config.toml
experts_per_token = 3
activation = "relu"
normalize_top_k = true
routed_scale = 1.73
balance_bias = false
init_std_router = 0.00794
vocab_size = 22169
norm_eps = 1e-05
beta1 = 0.95
beta2 = 0.98
steps = 6417
Below are experts of layer 4 (counted from 0) of a mixture-of-experts language model. Rows are named router (the router's row for the expert), up (a neuron's input weights, with its number) and show model dimensions 0-255. Each number is 500 + 40 x the weight over its row's rms, rounded and kept within 0 to 999. Numbers have three digits each.
Before each expert's rows: a language model's description of what the expert responds to; "mostly gets" lists some tokens that are sent to it at least half of the time. This comes from a sample of Wikipedia text that the model never trained on.

# expert 26
Digits within numbers. Individual digits inside multi-digit numbers in tables, statistics and election results, such as 4,134, 63.68, 2015–10.
mostly gets: "1", "4", "3", "5"
router:577530587504484538463577449522537458536492533512452514498451515512487619501555469536460578548465452439528491558505506457468441484522463458503534536506528573538517502450447499545549507493496556553451426558471466533508577437530529465536460409508488435429499467557454460505452517529525485556491533520513513441506471529487463539578476527502478526467526538410552471442542510499464506542535450509534506454483536509535550590508508453493518490514498445472562507467424469484500545443526463508545520502513480509530491503548483436543467485494519483481461465506485483427442516508374531537487433495519442505470525489520513465468505480463511507521457409523538517540546578517511477495431522527521509528453529498512520496509498464511457477561639512488550582519444439477498482513462458
up0:535524516499504480460510453458465486412459515468511519515440508430522462442483518464532486481516515565455404495541448523594468558519539534500489472558452489499534446541559520496481450467505504506528503459505471512434573497523403508467480461536492584495542492481472480519484528412476548531470483428478560493498503520474477446523472507476441592469501484477464540502515465453472451562422460470538500497453506486571539479480503495545511551533483557557537441558466444518540512479516477506514475460487491482495438551489519479462517447499499568591463463416496487519485489521438520424532583485465468555550480565505454475526538543557461466563459453472437445478455517522450535492509561479523506484496459533517537533470505466507537604490408464484514424480576505479544459546447404
up1:509571513545439492470518524481482456478432512472440503506590479477422533535530489527555562489446447500523452518504568457473552519452459543503574446442531539508532501490473595461496601510487490494522504527512515537501526438524521517498502471477470456456542523513508502514535467525473464463542479459548532520532565475498543533484432479420521509461438542440446491559457486493479551563431523557523491536483489481513567524510563492508446485545576514358516442549578549492491534588531546501593510532523503474491551467488442496528499473493505465479494529531520456512451518506393487449481491486460443450543478514464492540509540535481532535435444490436540537398479521515483492531481535526480470497518614494570478504503535506499556420452542501542457526539519549446490498510512521
up2:487482453458481521503532546478504500410531503506574478511529489443502491472427574548495517589566513494419603470456491473479474467403476530467492582488547477569495519491470482467491449490519529450506568490518517523484440516481557523483468505500537525467490488524472523472550516532518481622494515531498568535527495478547530454545449554456559537492521479422495487454566500537547545605478462508490537470522489493535506498542519465531504458469529422448554462538521556500534501583464485527550443476503517489518434475523497429554515424532531452498497547516542452500460507484496419465540487543546508422450480504535500483555444529475650448413473476496471562550492516525520501478539478419491508524536508551450536535562454560455505489483496462549497522491500536453506496531523519
up3:497444457447554497575583494493462428448500498497386454504487538471485521521500477534509488497428518474431501511404496541557544520458409495408508495530512427512556530469456493497519473493530548554574492507511486511566492502481444494488526500560446489556490470525501490537487412536500521400465472560530501526519533436525512438533522516416519519466459498521557545499464469515507506558573462523453489506467501463488552515503557505480563503534485503531502521521501531477488555560488480457575483421446525530536456535575481453424543484423472509526539452619524514558546486487509517516434461512508492480441486449444484471476518553475488533503446501478524556482598539452533524396483540522442473441524533547487523488446553458521532500525472496551499542464558476520524476477519531
up4:506598439451497555471541495520552457559501528533471465493530493502508483493485461495577541553446523483511521527552452459530485466462483413522485474398453489509463477502462533515483509456508440527483478509570501526493494414511477500489445501509532503525470545464453497485562453521468505498476514537460480507501500475489466540546464539544493467453540493528521550444466453494470506498512481459449468458542483520508516456489488545564519520553669502509597489475429495516441560500517490420519530535532452461533429529514533498353490565491483515519502542470429482555491547498416442477534565432460470537515504529527446502533487559470445504475445494529554500506563600485511550478484497523498518523459485549530444569537492538549452543528441536552510501546534498485491397541497453
up5:463501555503427555529484478473514465477421455469467504427590517495480499512563512554469500480530464573529477477514497510477408577516502581516497527537558507448476490387461548497523458502472536574498472476566553549532540471509484423475507500532548468507452467510538505558514434457547528536554542458497475453437520472486497435551516482526520450511489484498483493499542506503513422492439502427516530529531579639488492456513532505514473461417524481478534515607544497442605480497536517452513483513496505433491529519510495533451498536516504525478524469511515468540524518528445524519436503490526522433604463492517525479515563523554508489567462422471497418473552440537458553435462525526453469501503473530495545525473465456503503606523517475515528546533521521472456473520470489
up6:485463596470540505488481465463520499433425490524491517531496492492488500512442534479480551489407548496493488508503477504535462460531576470455514444474443536587464451452445515548481478564523546462499474496470524533490553417545416467522520514492472457498469506428456502470553494476487430509478486532492513496530476459448554484492504437499507497540498528469541585571513556520487484458514560411553527586461503463477509494521559479482466549544452466523532501509495567492508446551482504459488377515481541495503493494573543519490502480481445497563482546542444593468456507487527529437510500433469430417481449456494500580549558500574437466570470514541432539480435462470512476509518495524560466407459494514456553544457514459497458491491559550553496470511530539536526475443467523
up7:568580480550478550416523469509456512536469497524476441474460534518480507435406508532501543507451518563498466570461533528503507540461486460488436462543516527449571527492488569507448461509532457457586479527478500515468566478506556449491445449603524523540526527510485516463523472622483495470496469407450480480487551478456559510476482550503413506485538490476392501531475446508529561496514481526562465478454477550506518481515426540550561484552463510419532388537509479469540472521471502510545456463426504472476517498523507469556470511598468579435471494521521479529505540520518490450516506556489511469544509550508475487471480521485485522486493470468610532511525432474524500534524503548516584494504482451504618502455510485490495486461572478548515520530468495536523501482502544

# expert 42
Final digits and units. Last digits of numbers in coordinates, dates and tables, plus units after numbers, such as 29″, km, million, century.
mostly gets: " million", " km", "″E", "″W", " century", " ft"
router:501525583483545466502566484578504420561522536505469511541439502503456529483511514518518517447501504435462561508545458489472495498461473465492507462483488545531520521455513575498464536508513524482538502530451484485508480476474485479519442418497520514466540394530508506527452521530501487555525552481474458472444476423496487480545426506481521530406506549425570527469502467546498476613497496486527509468429519494483521534455532454484470495562454507374487503503531550511570475492481511487525530520506518475581501545474525484545506537486488491450444510556479489450420509486372562545495463484390463505487476567514520511473525513468515472445509499460499513571487562486524400508537467514555501539470635459515463406528474515475459432536517518477526581520566497524472464481521506
up0:473569415452532524561470468502463539481504480512447492486473494473462495466470490513541496537499491542471503455490502548482544445455522529500621437456487489480486495500482428569476480486543523503530462545424504531523449559500458461602570475481513500513542510567462487563458505470535533543537451506564474540465524538469545550522477513472484559498496469415479553545480523540544465480498481382474580446520549440419519481494515496585506502505522462444488523408520458477482469443581511515486536462562479431483497479523514562508473528455517423572535438487511470453485525489436526474558474458507495469545478471440545459557546448504502435566457434527430525460489564492477488472518480518525502490465464478415491516443550509503478502541580519474490434474491467431501428525462495
up1:515444517437527445539504492439519493574544460480482588520490524538461486476457514405461441594517490493536472441546496519482489486609503468484529453482506496473519543497521471393455451496505479595482536501525554518496584432494508503508463489524529476523537544484529514526513475469481557526466514552532494477562506430482513451553576474557462447480516488532534526448527461538525478461514510529432540412418459509505658480465480491499536531433504494540499495510502499479501601488518469500468450500570529503472483472493450513545593511420537526535467434523479512543480506513541522450484457483481501463588517509610460494449493456473486531478523465454450551474488509428539474590505509528538497509493439511463536553539524491474491463504512560539464527457481463484477516461501440
up2:510505498564533525540509497498468512543526456532440444406536446507601482448430500489498486498548487484551565493516483485479518493518535544405439443489486501491489512588470443446467530579528533451525544436512440494532413468483485556528511458504508502544495531473417563519471483482445451430564547434427402473508464455426529549520485545515536536440460522445503507522475527456481461527544561491471489572452507505512475539512541420526470462419510543460500478526467491513555499520557483536447507464504523410481455459482472550521519486563471460498497505539489443481484495504516540502434426537494442508465450440539480463530515503546503453467491484528524528530490506530511526494573512417549479551437443493424492473458549534482511466432480469506432538475557539514499509484583463
up3:491460504497512524453435422488503554542494493500481513417482537507431501444569469520492507484510503482435471609457493490491481544442442539428535497569527598495498443525467523473434393472509458564456469453465546544501503469479447453533455466462490603466504524533509473547532503490428508521470512476493461439464511460488535424462474519502542500537485529469513503560484559498479343550408480511494563484520553526555500459454499561479485475461563476497508504480516517498502478482520468503566453460524453464501471508488484516457512477479504441494468534478485508467480531551406503473505556559439503483539542474505481502518450521487475481429538538469453490466508481535545548464445463449521471549448535463513482465541505443456530445493494448486498481399426529581510451425511463
up4:554529479446525537460467463518475487472572517532440510479515430508529487459552495480542476450453469511443566531485463565490478547486438459530565445430505439488550479536539492522547489522609541456467495493485509443473574497499469429452535533538504482501512498536527493521510578525481530584535528474498532534509456517503502430439531538485528502463478450523436513493492488508520435531526527405500521522412505533533463484482520485521444523511500500506451541492507516544510523566517507458530494497518504496437500483521551523523481493529541502550476431488542548565427469548443508562519554509509485500527432504538531503541566510478443422458420523499535543514535535418506492480454519501479533512467511525532598534483388448547412553622399533519474542481437418483494492465462508
up5:521383620481547462514484526533434478425439471458465510548465560434493494469469502476537403451454520509444512466516468455486501514471454527476493564474463463498554529497531433437518505486506536522546505457516456478496495477465398487542525441558506484540493495481555557465471522509489484517453444456540511480482447491483476441475523493535491375481496513572485452569487424492393554487488461560502523506526436482505538543500444483527473581519476530474492535438485504509549410518476504486533468490447457513527433498475558454505507476562482455498469461518539483508434463556535526522503486505484555491546484458503476493547454493567517460455461537492435514435510511598497468464441542427441523569486490537522510437507448449497515451492469548511437545541460460481479523506540512
up6:480610520455539487496421518522477492470572537464515464446491513435504491453466499546493490431523430483405513449503465486502488520459483501496536493442508520478494517485477512562524512489511434494451573455548499463515456480546460552479505500502524453549537479498500515491404572477494466549516424525428588564549484513472484539535511451453462525487571531460572550498592499530503537422539454440504513540457478526492472528515501462541463537567481545514535490497466471486468513520573524463489426489489564477514499562453506535496506467470572452497452510521508496545445495494496553523428497424534399527524490503517621524521462444536584462449441495530503504505562574478567461504465570495530481476517474562486471553451529504491495484556578523546524525441519513442436509463503505
up7:553492555513518485530574437520450467512417588502508486456497495457534483526426549460507539496501494505473512464473509524512430454504498434462446504508508480502497524530513510469490555510509521539479520518460485491519464438491545515482483493452514426514562454477474524550413539509530472531526517550487468495506425518529502565532530457510462528509555524443530445525503531526535487524485557521567520442507516431531495537495526474524493604492446543428494512475456499529569456541485503470426522464520484574502548555548528613557455516478559529442477556528469525489543557464433496570492504569484496512484473513498464505470536517535470499537569456471494488492539553478525431550459384493523465525466610441437536449552482465509464521372413518521537549478547509445543502454456540

# expert 33
Colons, commas, semicolons. Punctuation after labels in infoboxes and lists, after years and numbers, such as Starring:, Melting point:, January 2, 46,252.
mostly gets: ":", "),", ");", ",", "):", "\","
router:456504525522514444539524518564504494500534489573472462556558483563426528494454380500471511496512448444433468456458515524456482528458542498514503465513473499523500445474443547460490509558515488519534546518524482425449522473498470492484453453566527459462461552530451484514524507573513505500552546504472431508514505434537449430547444411501485561494512466447493468497438497610423538547490469497498542467485543454520541511459519473578477536512535496473478544469492471455512450548439569508520497505550541564528430494450544494439506512431488460491464456491566467469470527532510532527462509519524543546560549516480541600490405498446528478510467494543489473543519514536445504529499529536582425547607476504583499471485478461501484448474511398458524570458507480501510480499505490
up0:477505464457476517519512443451380522537491546506493559389515502427449470434433525501496468493498503509470463490551476561553516488511563459534550428467531533543457476610552514474526509501482466510463530487491429449501516481495503451464453491480536558526430501554483520522540527512450504521475518448496471415593520506508544521494527480584515467516580505535495501579499440448464569505427520467531490515467530500542512563518516489556523416567533519521580436470510488532571479474541475471489529494437497542588500442498457441494548490553586482480502468511543479499508451560494473485525538501467518597463524462538449504495495501501448416483493448539476541495468546507535495476491530524516429559499479481564541550479517540443460494468501544522591494499478493485427522487479428
up1:487509528595536509540483580493477412488499498452457476494512529508504510465615543467602465491479478504505512499491493467514455484460513544511456509466529521519541502531482551532552482517545490520457505493504479501426438473549548557513596500448500489545507435494481503445477558560522490469508547527526541552419507516485590440455475463420515463433621561512483467471439498564517503530569481487469515578493512509517542496454503464483512541542547495484548513520505486422529457501525529548466492524508498462526489511451462481533485479379561463489549503535581547484465562456451523535445523564514505475588509443478455532504449461519505480502505527476493554533491451540504487489459484416411527496583474504444466556559587468527529485531556518530484512476517490478486534543542574
up2:506562558504502429482498510592551494470499519508479517497486524459456541480534473533480531508534509551476488491534437538532512524495552536507486467509524488535467481506483541499492528442566530431499575483525475590520487537525429554484509438434550451496457498438548442541585505512496514516509455541482448517472472478471543479457480484592540503470473523405497462555467520586512470464495565495440436469559502580426473444510481474431473523542531451473559477507528479477442530422536542475513437535584477593490486576452487496487460507448524496538538542506562553472481538489579528476498519510523566487520471479560546437527573539557542529527431411527529573504522573438507509539446429463515531545555486513459452533495505493458512557522514536495423501488476524506521494528525528
up3:472556500487512498509509480557484488511551544405446483571548472512388586551496514534575480509503484539495448484457524522457527565484469522590498505541486569506503477507585503486484454494514483512473473511488468509475486561472516526484498462532503503436509485492527517453643492572531414508510525518568463411437527478551537486512571422468428469418486537501499554520448505453591512478492537429487516480511492574512535554533468503483516465541519543434465561521460572512544519452547523453494537496518526496448458478512479524542477508528478486476503488504482460478425443463474471529579511464491463482507483465542541442574553496514530491454470416487441450467515506526568526423500467462528497521494492562543480409459543447545529515498500504492539406562508509491466494542483518
up4:504498497495450469518553433552509461490496537453522512427463455501481457547515498447550517486467459510500453515492563426444510472502512558447489572534558527495465497478543505456495482482500535469522425537526523522568576516517430468496475494495504469524547527501502507530579500579514544507478492510561550459482447503477435420509501462532479528492504506504486600505501498465516421517469519478513525462469508477506459492429516490489495466524561443507460466543419514578476482462443567537502405585570475498441487494526536449472492497542479407552500468494473572566459506523555565458512583454490440516458487501483553581500515530500512483473542437519522517461477467508494526529482399441538494553500486522522555543427501424497470528487468562596483571472549392498529484518466564
up5:521472453515576539520521437538457567525488455501563508542454509553469495561472514455527527512522465598491508477512509528497454530500530425534519491502527491525495489578548483561463460492579455545566476426465516505488488566411569506544507456468533496426489403467466483513484527456518479457475476539429517524451421540575543516519469441509477520483519494468513420525418501459458549511478419474517529450520489401565478525549445494514438473508567518456474465507523501466421517472561479493476410522506533476495484517525535474513486445483527487510497484506442519547432500447544477510528538527514464549561491486548577497546500506466461499549436469534417426517445517542531503488510493488503541432545520490504506583506483477461496526435546557569533493487417516550565479531557507
up6:560544470494517487479518605467550498468482478516496510501500420538472517483482522580502480513478466555516522477458536469495502507537451494442437526500474447519496535519527527526498510573505471539528460511456451451464567519486476510514491506494558526473515479480472521466553488505482535514518461500517473519562561492528499445460516505482440534499471519443492538536529596431376479518473486535559492516509472476571558464458504466450621501472452473462536442465497587510538497528490487509481514485530552501505435489492448498479468447592405484520469525580475461552486456537522586582541473563420583456565519511476474562495439524411468494527428504525454512551530558464511465496560497472494453504425497503528499491525494400490498495536547426600542512529540543484433490479514471
up7:487489546487529516489502506462545494540457498498492545525419549514467480490467560493516490547500484485481447574444469431591582553498510419433499498518512500480500467564545426417522585472533540499581502519500496492459518475479598530484480523528503504490506595514570542530496596541461527592547496570439465520509522505526469497469573502496469488446530454531506446572532496452532425460550513509498489530479479627494511498566443435507469521489428515480543524511488569577524525422484504550545515492536499444469485490526454473512487536468407489597427542453507541437528500539467529510517445514540517548521494492533500539500497451541477478540443474474504478497584535515523476499468548510509529526516485514490453496424481504433505535543488515525533482490583550526506464490422475

# expert 23
Final year digits. Last digits of years and dates, especially in ranges and tables such as 2017–2019, plus words like century, years, ago.
mostly gets: " century", " years", "–present", " ago", "-century", " year"
router:498484519532434546516506431578498540534501486535495590519506497546457510455533491468510397482540537469508541506482405519472441529470476493492471515518482492500489531485492547482424467513583589555493504516466439512500590500539468446504503451583555505464489476537519485527521515538466605494479470473496517473400553534482459489586498507475482520467528474499519505527541497501514454522497466500599520503490552501544494567477540426497510479549436540393561491498454491524528517493496520527567486526507440494544554522488526448531537457478460524485492514505528517479482505496469549522440505461463374533546427550428480505499509489485505397497478487528536460526534553471534540587416538467480538509481559553549517493463453525523481431526518413481546555467573451461468449518523468
up0:571546485483525484493471426489504487459479508506529518520518503539520506526457493481555478489525452557435493497452536508557533547493491480447500494460425456578451490527427563481430498548586520528607495468513491558528482479453517528549494531545498414502492512495467545552516448519524481425561418500517451499528516559510517452521472456502499585502425486500580506484516525474538476457482557464496456505503522591488496472479530545550519521508523470528513468464416534477476465473531484492511524538616437507526429462544478475478484530440497495523464494513531547492490456524477529558501533443466504477536469485497477536546542599558463540526529481444448464528575537458553494531533445460489395448466559452525516478433464457525539460527497442534445493434511438501462440563509400
up1:548463454560457462472456485497460497451541524521546555493466518526493441456479498514461452517541547545466452527540436460460465584461522589475485566508465516529531504496497565487538404484492475465510497508529458476469508529539517537464535386549531485515577507554521490519479538517483512481500539493565550433490506522428513505642567509469416510443567448510546482528559446496529499471478560459519523460539454506535573483516481505506510602505472546462520485534465465516496574458430511476522500483518496486519535501489451561434475471544526435439424502454513458499443528564505527534548506512457471452489493486541510571454516466434465440513500460549537468567536535566534536521533533426512487529548474539537443501435462437525441488515489512519510497475576526435466450498512513
up2:447519501444559459490540470513408499525603524503506498444466422442585493464547470505476475534497498492422502479472504487489498498497474447484414496480521528495550505464479528467495524524556498447536521480400537477555525505566452485475520499530561503440580513476435504501517469500558552563487401508472565492491497412488506480559493483522444498507499497533461480505553501502537515529495434430518538532458467537417494464534459505528523525540410479486537492586495412467480599500420480505487487456544449531489491518541522503509421456522480474483475430543530447537540542513523457513468475561580497497466503511504572482533490500431429448499489463455594497496498532462599482517504489544491514497527452510503513461471434503523469542382522558496492509517562531483460497572465516
up3:467568484496506493490550498562494523467482462496487526498496518538462483440480528438497436475518527501537527509476470522455432537492445505507510516544507503471520489472499624500542508499518436501567493533547466505512577554432515409550562504522500556550471505631472471453560505530581527463436462525517490517525517511541496499502490487559434450573554472555459512548517448470518424475524534598540447537540529487534467559526472483513433512502503547485448506577487491529534487539449452484527504498512503472489524470498516550480541499504444398487445434526375431498485511444522501500454467495474479522482556497498412483641543501545482490534488421505515540495480465482508511470569478475508509581437509472459501568497446534513441537501554459469486558536509481512524447473497503
up4:473493442531485534517502456494488463447464457532494476509468391513493534456562450525628557502511404502491421540554476535455483491477501450489518488527530474499470478468464512535574508472561497507519501506477443491428514513481477529493512481555529476508495501486591459511487499535530605535488512498482541453487505523420453537548563480437452462491447496464511498515489507526504508498492487507460571407454545477477410581495536558474485520524466453462510465458479402445516540481502398433543446533465495445536483460517465548524541435548460460488541560552533471535519487552517500507486443440557497534484445487453484493529493443514534510433521584524492530501530523492541468535488522555503495480483398568521466548517553497475478487588487448426494494482468436446553564484526522
up5:483590505495442466504518484476485489420550471487501509523498619514467560433494488523566510402556462509549598461478528544535504565502562513490546508522475482525499528488480466476458499535551500462393547482521562455516474433523482474504602529582514463546509495553500521556550526512526516505487514509594529492542543529489571490575513436571440579426554490454455470489456509521510508535460515521492443489490576476453530463494538558457545530487479518556502484488560457506537488528504499514492509444521534527477509519536466494516539434538520505496443581512521453467454421554523490529510501518425561507441440495540451534443521479559498482465458473440511551490468489405594444479519504506557457477517502474528505571520491489550491502530489462538506506429507534468466523464484559
up6:493494487542471505531514546479487474471493450511494588504492505592468479502574577491520418518468513495445458502514467436485500458519451462462539589488441463422416510564498526491631478421527496528513577531498457496558567512516499525502488456518532487515480535546477481458519576516466563506467429563437556495412518585528481491526476567598473513443512410498465500518494388499536502473465475548514521549528548471518463500461551433516496533531493513536472528472450443506514523527439548541537548504527458461527481425516503525495508486514476465509505503432481464478500541472544475523476506479419525444501460524504479542451470497448509485404529468524506455535472562493498515543475564461458497446487549515524509509469564462512491475573457498491489532476502480468370526514485536
up7:588464580527439540455472471466436529523498494470469463513467482479457436492465395502509464469444464483485570462440463549563430512452435501499474476561497469499550550527501567503525585486458500557461532509506456516485511482544572498520513569528556446492468482539527487572515502496567560455485506452503472476518507487506499464504530467489473491515530479545508526528559506486556467481498438423593501398530557480572530521425532486546572475526449547507545536475540444547465514446463506540570494481502519465546468537391532503551499526522518491465488522474563441494535507506436565437504488540445467448518490506437504540565475504500509454504445443559463511523485520473515471487469497422499443540534494494513476450506470509438478511532551505509528524494536447484467479429428389

# expert 4
Sentence-final periods. Periods ending sentences, often before a new sentence or heading, plus initial periods in names, e.g. M. D., Eds., decimals.
mostly gets: ".", ".\n\n", "°", ").", ".\n", " de"
router:464528522471495467413454489523476534464455530525473528570513512489474473489521540485505478488480551516507490505468464452476455478467566471421547499482443442464478496508520481470495553506530580552527492582574469449507471491461503443500461470496503460563522539528534489485491566482553542524525508475469417487458467490432486425514479459463529493473539505427505456461544563601483549594618427505583477457464510429537548515485526499566511368434506554494482591550524526453504549463476513518530439534531440483514508474432508510485495501453534521476493477484498514474455463375503444452466496488479478534520446503461507534448512492486436504510514525555501506519506565547496493520483544458467516482390524539588509498476511569497459510484532488494527572486536452556537515524486540
up0:521508526468494505504469504473483457534555538486523484520469429482525439494515465571590521525515552507471481458557485493442462441514484488527553434463582483460528495461469502485473485515478562473488469455425433551474444478528584491549504479450561522548507566512527529509501503541456470505467497492502445525456514495613585505457497492543447513459570569525564472485500475480552527407489482411527512496437461536556522541499536489482459560498492595438528472502423454581541451441498538511509528489474475524517554547504505523572551545452538519491515447475503512521497448468519504453438474541499487593524468487496522527525494584509436461516559491542460509506462541517526498553514459453540508485462545456477548475485526537526443471364518535413511453493482490469556522499543429
up1:518498538548496519484534474473527569485504507516524447507475421488512527521497510445537492459413510490503518522534534472525460494483495500506575524537481555504534497506545524575475537466510495504406503427461602487513470479469486463439526517511486576477550502456551590377519529552517517556475531483516553455539471418483461382528433544497521571371479482508498553474481439476550470538455473463539457482550579493563485492516486471528470508529519513462492539451483510513462510503531484530475483540529498474536543486471476418602556523537503435489484482538482567536514512396478577468489488498485522512490472458492477511496555545451469449488583551490502472473497510586444398544531484535524524470509523480470494506526490423568463478538528526465439547442490536484447540510496490
up2:464454506486512527466499513462511481526405537524493539405519473444477470579562468530491506514507573444479495468517436450460486503489502489470483526507484489460495480537409529550474482471500492536528467466404506499536504467479529453497498480500475422534536451479495544401494502496515549536528533508498460485535451555477520525458474512477479570471430449498480416478532479570540507501466450605496487533473543560488485493529511494445465455555582528518481508464419500425448540525451456516519545502515530522506381466475478481551433497472386511458534502463502576424403498512501437481509548464522523453503490522417499462465477510454421532504524501483558461576497456545481501548544512457479578507521545530514497507463514422524474553521551479494560542505485483464527592473538452
up3:459513528547427510455526479482530561422526460460402480509506491541497468483512531544521491541450448538553501492450409495465533469487505484532491521484454527452463504487507492466508521524460571481504565569523463542508537496477459547465477494445468481542492469455517521557547460493512552476518497468580533463496531503506573565486505407566562606535475532517453480486544450584560506552490550532525459552545503445497585449453490507470521573473478450520580424539472548502505403406496474520540477508503450519519504493527486485487498495531502478546465530504468526494524483516560540518501496544445469517483587488537499518557513517507502521479548539496570553476500471499490420544490540433508500521546518499463562460524480577499554547436478472466534498485536477488492478492359616
up4:521470515477500470483506520446489506463585462518551585479546535480461456534456600512501551549438470534511489553596511454482431521533511517469543508541454458506488551547471532510429436486399529554547479544518483462419499403409499470524406508548517440544446489542461550422490542497457502522493522509504569518482528528530496476440404485458509468558467521557484523407546512511425478504488519516541529513554472503563516517531538494492466439523406477483507490455455503490485450514485498500481495504515473542570515464523524416503412511490533527573485545538516465462489526469520478489507466535515477612527517476556509489448477423464505454558519508465519431536480505546511530482482525524535571521506525509448556527504513511471474555505472494501413510492573562481560489461512511
up5:564481541469474463500515485500560501424528515566484543488530494518493465486471535488513425491455516546474520436529456451493595538541536510465571463486504538479501497517477465531513499484531502481482512550492409461532492430507490394528469452496488500498573482487520561469475456504494498536474466546534538467490454525496468497522502434494418498551469482534497474487558489533462575414518494408479473498430479519537578529519561567467542513429546465491498525477505548512480451534450519528496431486411492599499398430528531478557431431512464509504461464504484505550501471447460494449475457542512541482552473495565523572490598541558471461533546504541488467436475525456544433550484499468498521479446541556502539524523514523464512493418512564480477470503527438569585559512533531
up6:499518405532518462491496529515440518541539523524524495456502448422506472558456501525595456532535530532473543519489508570480459441519430538496540511537489565544450477431489510472510492447457507472538408491511578522488528511466493532583483494508516509539521521461461496498486504539509556504474557460438592491520524418518534529520541533498553527542529505484499491552494523502558488503495517538476504573505446524520514493509497572493555461507494547484517495595521465505580479504472537455506485548578520454588512445485493473458541538562566522514474496448540457468502500490462459533555507499500458487524453568493448482537496408503413489477494477533536562431510521449488514488525485436519536611541461514596559476387501523580424436448517531508568520528502520528491487536423533
up7:469520512505437523445549504435521519501575513469497478572493562446568518428497446512506469506420523471538513540518577489495461494537491466466497444471485551532519497507546477531447410500469468473530557462511587446504528512461532482527507460508434565540473470454464563484459534451492525507466517509522506531470456477548470491529528516549604535442560524459488472478472442484404542568538528486463466441492456468517512457436478478396468511561483529451511546503431505556582495470450458507447508534521534567493552474575511461494421504490492550480522547493491465452491510492602512532446495468609443496453537486521461547461524546488508560519502525485483525471486531463502522492498426502439502584545492488509464554508436543419476518581458499545468444466471472483467483494460518

# expert 36
Sentence and list boundaries. List-item hyphens at line start, commas after introductory phrases, sentence-ending periods before paragraph breaks, and heading == closers.
mostly gets: ".\n\n", "==\n", " ==\n", "===\n", "\".", " ===\n"
router:504464535539528435485477477665453497565523518557472487533511485568497510501473453527500471538449495507464471458406530509474472555447517511474500493552485432513483535530486487500558554534543436552486497528516483467518497568442505464470456516536501475520538542492417472523480517545521562498548533487460511459416403489512533418541489501497485480474536521469532428514458535618475433507509485436533531462497509431553514494484485509529490437520518472494423573520471500499537510454386516458497433545518505469576582518452547472521486468475575515516479506547483491411542497435488472441454512547462465504428537454452549580417492507509503493507519498505510512505458567543545537532508537517461468522470527526483538457509524532518459491530525502489488511472574432536556449544473474
up0:482508474481549427527476515380524489491546518533479553411527525475491466502491484560489454469465547545472530495525510505503529435514542453504454579492456507432518524604540542437417449544508584495490496451464467526458445562484473563462470419529506492444437499507503491509543478479498569552521491495484543418484539497486474489586442475470495498487590460504588520508468467525434549463489455445439498444445465579513601522504530499541499557465482532528507522557460469525503511540534497543481491498531533524459474410607505591490459448482510497514508451516514456466456511447421541483541486503481537476502454480558440477517503503415500470504481549490528489535485492472521514511490507401516498521524469547486529478561456480576529519570530538533541554495476517498531492452525476
up1:459509550502476502507455485515508512525536525452485497512509485551458437533548463483475456502471468551514468406603522503487546535543526524453405460495529540535480526448502496493476530464516409586494507482535490536444534462563518458526537479427518515570415496474546540537495496451468540568478504510492511550485458456490546524497478570497495517472487529522553482480501457472511351497515488549462508509458426544490478530458535502564530409484445531548520594443452495551533503462478490537456507517516520518441497473557488565540480446543428429488422480493561535454469518471455503465472463484497493490559540513489536534594514540586491523501535537568456528456507464455546483499503526430517437577508502494490503513405492483526528533392478516453468573479512480493510503554534486
up2:471517539574515514533602391522490513486488454526520436607477578458531468511535537457575508486552511475501485479530480454477514519531477462585544490492491519512530418435528432461518474413451543603488452450503491493414490545460492423420556495525502448517539596530492561497485470504486504458478510526449501479538530521457474491486456481454544438471499520523492471491471446539516502534491480503476482539541513514521455445449489504523535499495499529437465430513504520523521442523457508498482470424497515508519543459488502468545514486467496519473605462599438503518496475558472536519528495481454534539486409467469431493518524481491492502432498465524559507575515592536529491476539435484484571446465502487415532457454427512477506496562529521541540496558490485478469512490452416
up3:530483588456532500497461510419492557464451429532475529480507561500496463478454506536419564511503583485518537503509529556430499497504484393436512482493445479487526519510459477424519482485487458453464484545489579499497349482523429457477509556525511441483511527507445503495479523518588439499460459552529440454522523497510490524503554535482510517556507530470528527514527564461520524466532472495480512580497517514491442533493472514465499464469449579470525526475443495470444544424447519438534533516417497494451447552573482499482552490514463481466545488545552509519400529516595482525497514491590502551495480472479545514474509558488547566466474416501474521503443516519459472531519585495473518489485508398437443478509390499486494488513530481507495499495521529531447491552504531
up4:478533518522522581480477501453409432588495458509518581558542500524505563515496501562554480489553476466435453486588476484482455510516512500476508478505498541505485459527497443475493489542436523522470525519510479463496535534530532465475486497598514491495531502474552415521376524499545548474522497500456567553401567476543493457526506495496539526503494484500473485487515507477472433452481470487503527400459532493570476481497518472480535522437453410523545534544486519518518503498468474501538459515478533482516604560494593523520506499433518516537545522495435514548602488391508482491452539523442483504468501499444478552506495520474558526512598490509432444464503513506496488569508542477510452566538581523414479465485469484575476535566544495452475520531550450558533501486475469
up5:453499438565484475425505435448418588603458509463501505560489424500495512499500485503496504487447528470440570408433516520459531518500472504463480533579501522581481505461470474518538476470474483410485498526456478517467538482431460441509495546524485555490468557516512446567485523492462565531549538502451481466436459499588506497541443580521499449547541532439493527508457460567548489542548549478482473485481514530507537598519505480574452451449577523477401552517473505457478540525488477489468502446520482512554504543464450422548494451475473459487450471518537470550529504513487500485443491480543501486400525523488525494461511429448553510468502502588513468491495447460513518565517493508516559540517431533546507482492465523486459485439555470457473481504513521434485502479423519
up6:515559487482479535442429513578529481440441479509496517475443542551537481459482518527418474436492547490493516575505505487495476553619547485457466549495478460485496499384494589463473564502450508466518506467452459490515522538498538360428465546492520501517503417421551502487538504506562566558508573515529502539428488548518514506546458475492464553479495521497438474497463461539455470502482549512543480453573493477477511479483500540489523449462510549526461590461521511491533478430511513463547477501483458457482529551552489539491549434516537500526499502498436517462532507466535577482465523470511520456548450467458523484513467462462566521517532472562540531439437450471473495535483438507466409479484475504503476441532412489480488448546557481513500483568527594496515513459483539
up7:553485515483492522441509488475443462508459504488459467482543541529518482495488529455505493478503526492478525455586526490496548485447506477515552438523501521492511499504541480494533503485530436545534572513490536544541564536449497510485491498480452510563513544412507414575489518519544535546575480508467491430530440505499515510462543457518471486488578431544481497526550456489558467446532534462513482407539509416537527458536513477515507513493503453484470544497415529514627502516445484537465491576517549418529536548565486526468534499551551581499502484506490535585521490530489480481458524500381537505437475518469475537489379482508440503490495490442483481517475551499551516474539516509545407529445479454431523475539587502472540516573557474451515509503585578493522523498405503